{
  "d_model": 192,
  "activation": "swiglu",
  "router_score": "sigmoid",
  "routed_scale": 1.41,
  "balance_loss": 0.000245,
  "init_std_router": 0.0147,
  "lr_router": 0.00098,
  "vocab_size": 8192,
  "tie_embeddings": false,
  "optimizer": "soap_variant",
  "beta1": 0.95,
  "dataset": "wikipedia_en"
}
Below are experts of layer 2 (counted from 0) of a mixture-of-experts language model. Rows are named router (the router's row for the expert), down (a neuron's output weights, with its number) and show model dimensions 0-191. Each number is 500 + 40 x the weight over its row's rms, rounded and kept within 0 to 999. Numbers have three digits each.
After each expert's rows: a language model's description of what the expert responds to. This comes from a sample of Wikipedia text that the model never trained on.

# expert 18
router:408511536518446504454401469422487522481454507494552486433449498526525502507489533474469490494521480469522531512521517455457513511479518435497508519484542491442520508530458508536501543515472474493494525462538477474503606515567504473490501495384509422526515496529440515503396544543487471441460538577481509473509442474484447549465512535504511440500514571507479577551502472575524483516434489581515502466539510563502511545443482527517500490475389480468539478451554518500466503540493601539457525420486560401530505512513526522461417477480508515440507462495445526519570526445538461495
down0:511487519462473477509522578550422537454521504500501490551507490539484540520496456512505493479503485539511483439493480488544469460584558481501541507548496492552494620496420452543502477482488480576460518485551521413490475498505523507555543511468553489400586487522454395510469484410406529528492439495511467488520580455518424560516512475488491498510508477540459542518483454484503479535580551552467380415475515519482477452501495454529477471542532497536465441480461486510549529462521411465472486516479515516472544466527517479487493462478474462593459459546463462452436515505465481483
Description: Articles and possessives opening a noun phrase, mostly the and a, also The, his, its, their and possessive 's.

# expert 16
router:547554536605533521472498465515578529498461544465508453497491531468512500377535441481475541494583556484523508473488503459468466493417501505569563473526495532513544490512455432547491487587570542486487472476533471526485443496533502481498501522444509543512496481466504484526478541536469478550436541456544525441453492537517508523495513449527505491481562474512457526558499497485460507493542542527436495479540479450573581510448556435598478442490497478440542514467563466543464469585511521468485462492439484472532488635493480506478463498518500532449483485519430482493420502551529442449
down0:491510557512474457558570474462455423517547498518550516506557556469455411466552490567452496522487515437440448550454533491533483500467541500504530435442452509514461497537506517496457549483537553470478495523469460540514510479469550452515510507522563508543457467528492529475492520433479475570502526425502481525503423508504575490480497483477576524589439574442498509414496505454529512491437477505568503557521526487578430461466465522492406436549441519471508487530508511500557478531471555472507556485498483502528516465514449468437507458477513460416531506526561412449466578477558498486
Description: Single consonants or short pieces right after a capital starting a word or name, such as m in Amigo, h in Chihuahua, el in Help.

# expert 10
router:476502522512578489449434509475506513491546565508494487547454473447499558473475501484520553505433539477479483499483454423576499486437484405514537529488520502467520501505514505498556455504466497464466505529493518535483490426497522526540504500464540480508491493462525459487493506493468532536514424439521517487449471476585435497455557461543550486529560572447415483476436500514515479502518497540497436506545496411507481558493496524568521487472425482455513498386461470649563488467532411558498521534491627505471524553530509530493443573446494495458486457469509458524489539512488502545
down1:460552606535525428537542492504474501464563448529488541533546491537448498487488484497492489474538529507496597432476504505522499459526514535565486460545492506498560456460558465471504475542486538440557500459496548484514502520470401540455521518553461513495496554435498529417500609485481440499496497484563524418479523521547501512447505480519495531471449537525498493583467489494489479479474508505583505507431520552456555457480478441453452485525525492517500547544514474577566547526535475459538524522456515453507463484481499359527499426513559502523592561479525493487457491592521490497
Description: Function words introducing phrases or clauses, especially as in served as or such as, plus for, to, after, when, until, and list semicolons.

# expert 12
router:506549528435634495486547497418545563501487518414528580535492488457553504477472423521481515490430520434546539533519551481526506494495481535506486547446511544514475470486501509591471446519524554443529544517520514522440487411439487469543473566512538516528452564450522515462423535515489496429416467508463502551572494475459475509492516463549501422476513531539519491446485470479420512595433534537474467495528479494513524506494528488554566479501421487488483463405496476498492505511551543520461449470480447489496505564518525501532498505523479493548524434521510540399493498490543502520
down0:505461447566494511432508448504525459512505498567493520518489531504534403501491533594532523511499459445529450543481511519545433545504603558562523431567516505483541480520491572534464572532537532513535526511467538463477442510515516508467469525565569489540516486505487452520434542547471486458461509457549506523529526488467508522537434528546457411538483375441523536477488437511500436486459525486505475535506576541532517557470523563542488520571488511482457467579463514440510531416546506503522529499423553454541519450455450480550524454516492527491522525539523471521532491454496568478
Description: Syllables inside proper names, often Slavic or Eastern European, such as R-uss-ia, Lud-ov-ico, Kar-paty, plus name starts like Sh, Har, David.

# expert 19
router:496534505395559455500512475511535516456493469482558488577452510431497530513545500585495556500517553516495563521486543401467423502455460519463514447427562531516502466466504457434526542433480492437492447499527552481541500509548519506502502500458522435522492491596515474510493534560468517469444437509515502486461489507503493498480614471512517525482547526546518459524495517490471517589547581515457498463541607446510534466495518504484499453509488466445500474384519458546596515505526501516495505538483513412490564464477511526492476531548582477490490476533504530443444469423520517508
down0:492509564529481606476541520455551514486530486504473444444501446514536469543531518466579518457573503462532465491546453485539530453594491507528472512547527473485518488497416511512476521480439503504621508556551444489486520571455490425557557470434528432518468473506509539554417526521504530477482485574512528497456520470515447487524475443537544558529440532434490562391499512549567533457484518526510517474569463529555471460511504494474480495544470481469555491440503543596515480521494490538519559529514509452511522441492431477515458513517521538508457589493514511557537523453466493491
Description: Capital letters starting a name or word, often after a space, line break or opening parenthesis, such as G in Green, (H in (Hogan, R.

# expert 20
router:487500530517611427468484487504475519533495522465603400525473502462536506482510446529530526512450537410552473506590508506567423507481513422541500516473551502490562489483475488561512459396490505487472548538550509512484495425577488485536461533481530458482502515424464608477492496553447457498498449523497538431443495481507489501489468463562530508460541472546477458554454534594462494467506538583481486508480456526466511514467502521460548436431441487492538522551509393521539537488529427549474490543539508465482520517495433475497534500556536532498511492547511487471511466512535498515
down2:484489491499467552461487467542541543520561387506518474488549450515563486507465471513483573592550530543501513509510452490528507518485541481508498528614459466497538479530458529501491519501585482520528573540480500606407591479523510500512586477555491463431538534493546531482534477500563477520495492387489512492453523525449490493555477438484531531492454487486542551517447519580547523516498496449474573489519480421496484463471530444550459477464500515441441479514511449474489456496497493472539493603558479462549466478490531467543539442482426478478460456519468499514534453515476508435
Description: Empty table cells in election results tables, plus short Romance particles and word starts like de, con, un, en, Con.

# expert 24
router:478525522478508491462505401547491559544490567494588489570522488490499506400536478541584493529460518511485445481458521419501517498516525539411505545496524477568513505505478476547491508455504514492491470526528487440469542591493535522533478527464561432531493515480479545405572529519443473523465513554480511460414519425542469553418516499499524467509547493448547552487505539510465465477506572477510528498517534507527535500495475453407412510468535500458542454525466470490545468482506448507445408481507504486512601492431534492523427415545534495495413496487519506548487492454480501489
down0:566464512537508505508523555463478508436472514466510515557471480427527529505500567462483505458525482528469522467418528493452506547586543506558476434479586565526533523426471451498490511523540516424521530490423493467523435540564482493512499519494421464483499486428504436468505460463468587515478508429519515502526535487497504536550540460421482487546519475536566500483571484490511519459470486487539453536499507487452518485534491526436556514559456466510517480533460420496479534484431484480533514481470597556487544547581541480487524526536564449512411479499539539444417457500426576503
Description: Interior or final syllables of ordinary words and names, like ent, ant, est, ist, a, er, as in pend-ent-ives, f-ant-asy, divers-e.

# expert 0
router:464540495508499488448518503449530552514515508498535375596496424455494532482506487508515590560437577452570521508513553431546474459446471486574514472425544498513523442535490531500501513472511535406553549479498580466447524513518478510503468535521496488508534534480566477461404498530528437452483484486504505474510489493553462543513505445562515385489494489574491476573485463415505501515475496503503472488519557453532489556471607442446453480472472512460477520420481469550534488513550457528485488548482535488447474564472499503511509536433512532558497492541516517482543539465500470488
down0:500477410507547480540413493506518560542510552420510439501525566560422531482522553535443503496430484500487460475580500538545538450528502461496504487503517475485490500517484462533469445455448515586551449458493498416507495543431509492487583573534379517515513450481464541561480481465494426425517495543480415497471516484495490575479572566500490574452517519519516476515459475550483528475477411531525540517462557474528470460482456489456517451486531553553471519448516427471478574489441501508513446495444490496527464467528486443541515455520512546488517481521488495477505473444529471547
Description: Opening pieces of longer words, often Latinate prefixes after articles or verbs, such as comp(ly), re(leases), over, under, sub.

# expert 30
router:491505491450536474483464482470553494478491513498434457577560518482508493440478495492570519495430557502478530482448505512535466495505516497560548556457534501437518509602501444527520581513478534461464461539502451423460545489484498511632492498513480505502516541468525551459483510506578507402510518599474548539482464454525455509478501476509524527546536576508562513570516476525477423486485543515478481471524468450471567518468581448517563444475485492473488480515413488483521499502510405533444506479523536492506544540510562577524487426541403508456479401499471495488510490467495460500
down0:468485518568451478490525574526448510547537422559514450457483443574450486561464538525446504486487537460500448439477557525543473453503448475513457476464487503543464495532630524457544536503501464532489453490449456518492614557501543440511527491600542525543493546545560439512489482510468532502475522499489531535510513516414471454452478496445490453511518446516477499478579544543528466463517502539475568580463503486500546464449522556532467514445530583487469490499512494532471519408496547506505485555497508561483536470419499537502511492490497526516512555501526519503410555447430478522
Description: Subword pieces like the ed ending and short inner syllables, such as word-ed, ex-ag-gerated, M-ed-iterranean, Pl-ed-ged, prot-oc-ol.

# expert 26
router:481491457492503478480536438467495546516411533508486496464384536466568531476485438464501540531404513488556509409475489568523488504477460475509531582480526533532513445542470515474546447527519505453428588514528524507515500573384501490510510541478562526508503537539538553430501524514490528535491457486491511603443473489549504528504517483509534505407520547511489498434499535514474511545512563468493471432543498507489477479496483519471526489494472444468530522567522516500575424494554483563490466566491426511556526481506483495476488543429462591511435434525463505488461473450511471425
down0:465479493449446483505535403496500497476485525455542459479556456546545518469510515528485517499508498451452575454430477515510544502535542506490475509495571468490537501505467499468472548485487491452494548579497436533382507548464524433458436484425467442503458511482459492473566504545477532514507454501506521513488460478479474494486505471527484538516481468571587435492515522435513494495595536529447437508510550475560561590540505543538554441482442443548570575442479450536465560512445429479495471544576428482494524459508488402497507502508447499490458467538536480476491523433484530524
Description: Final subword pieces ending names and words, such as ale in Sunnyvale, ine, son, ton, ce, often in place or person names.

# expert 23
router:452523532504514479453470512451467485541535466449461526488504453441507518457509481512541490511508573478516522421460434525602546522430519476549570481479484506534489490534504436533554466482398478499472487517502538443483517522444520503519504517458521492571526592421563461510522531505493543502477503507491526370434469460497481540495492456507523533532492484557426539499486480481496459522514574475455503506563586436521499565515455504497526484462455507485525440540549547592539479493522499528513492430475554433493541490411512496566489468540510518545474533550473560447518547453577459434
down2:506450491471533505527469574447551512458539524495444489558529463496527532511543489480504487468435504513495475476515487482504481517485471463516474451494492504510459452572457479548517525497508455528455544496545476537493474502421526523511434563438469554532537451417410469482490431533417457537445487528549541503585541493492532509456550587543572523547533534472490555492499524546491563546513522550454507483562505530472494536557494573468517498521493500542492530515540550509520501460620477500436513567617525539543435573552509560583517418548492517535485492469509476492467501477551447520
Description: Space-preceded numbers in sports tables, scores and dates (10–6, 12, 1), plus the preposition for.

# expert 6
router:456526520469546484479480464491558505486484478418570403615527483492487520500527427518505500584494554488505549423607492435464458454459530516548519497489553556505497457513477491506535528501506528474507489499524524519468568482507499529520447527475520525522462597480484516456483539541515480466454455500475553446450462435524501491461525470519572512482498501450562516484514497526479441530500539473452456500552547435531560514437472525463463415460436434486526487490524495519486485483511487515482459564502563503411487523548436504452509495630560564414486493527546553501502445538491481477
down0:559499446441527530531501466524488606494517511428509485398465537530529427511480502557537421533489452515552518551491524521517537532527497550525486505485510548429525515459509530466518446536477478548492516476537561521461465524497464435489512500529525532450547454504497552485531451489438488473515482548475406529469530513450483551483503528460532529515484523504465429489490453465456478510587446399556505480496479568550447551555477507477540558487478493467490490504519498462580514470546409493495522583604467547509532476506496533537529536515516484591558510537495545494484580435407488475
Description: Capitalized word starts in tables, lists and names, such as Pre(cious), Mon(toya), Pop., plus sentence-opening In, On, At and table pipes.

# expert 7
router:460514511494547482461483502473536504562459599500583556576501504469487540455514466482484528536443518504453480463537556521450503525447517544605511619475525566450532450497431536521512515509505485500454517488490500609534540554558495511541465536476543527504458520484559466482464483543484529515477500566482525552396498482491516515471558463489530501480497543432528516453499527441476496547513484482464443519515441489488629504496565480455513489493484460492486470524520439485570469510511518518461482454454422406433526514504435518501502547491457519541517478522493496465479549492549465387
down0:480523450468474532509459514559525497434453467510503483512519452493522461484542510545471484456483483498514490519566560507554485571449465486527523610541536500493451541510434465528540424526531541511524489456513491429571486508492511479514448476454467521488514534436481457494497527502533539464505463547486434502509580515459469546502468450474477477487466491483527507514594448462531518540552530550444496464557555420415522447456423544472433518437466520456501575456591441547443459527544542547431497531470461507561505483544497499493452471488552433535515513592493536471479547530474449424
Description: Middle or final fragments of long, often German or foreign names and words, such as ern in Südtondern, berg, ium, ili.

# expert 28
router:515520556468481444499553469445524516495625521478493524483462484508508543504483442523516509494526504507499482518570518520468406458476505544452489521508525483506506459527447493472578483445466535478487424531584508491507599548437516506529493497486498450542388536525627524543489518504516494502508513522471514487514507532506479523473541507516525507527552473511407527430459528501471469448499398496442504504501542509515520513519571499573441435477477500496540465450483476605474512508522472526503497542503445514458449535395521514606455520536496542524460483500461490470557417502447460431
down0:465489584518408503493488497504509436519520495502515474500497441500467522521501483543585516475518457572496528464516509515463468533541462460552523539523510544560507534475563555491546469529492517482505490475473496429581419542463503464527461452536501468471442509520532510606510438458514473518547528457563515444468477525460505434541453569536582514550509463527462524491501548561456403561473481590586496580435437510514469465556509439581455503503487511492498513462563530493498497481449464574538499530571519522480519479523525449487473544422504516579452516487510531550459527517502527536
Description: Colons ending labels in infobox-style key–value lists, such as Operator:, Network:, Born:, Family:, plus list numbers, semicolons and some table pipes.

# expert 22
router:488544506430464445483471488452551516436490534459438441533532368464553471484506472565541520512564573481594520478539453432530515478500524537478494516518523476508533499592492478490480534460472551428495496525530447484519505535453505501551418551491520513537542522489504554439469520512466509506492467544475507488476462517488450577463509481568499465541586534565433493530495648477487493558484467463513515505511433511543479549491532489506451477435513505462508531467495413511523448508529515490442475496494535553445506504486445543486500539566480473510497503544491544447486533532606501433
down1:561454450448592540585547536478461536525438520511485625530506515425508472434460471520440470502496513458464463468497464514409529491517483597515567541516448473508489496475452477572495517507535554518503489453474526579536508497516526547494460422501548517508545481452483525540554490456517537504523469445537496441466546544515545581523457487479435446471501503462520449583491478485462496522524481439448547548501470505512534485438470548516566485487523487494508468489550505408541523479496465610556523534506464471568550465515472466501579532501524466513537468516501456500439515508522547542
Description: Decimal fractions and number parts in statistical tables, like .9 in 30.9 or .2, plus slashes, dashes in scores, and minus signs.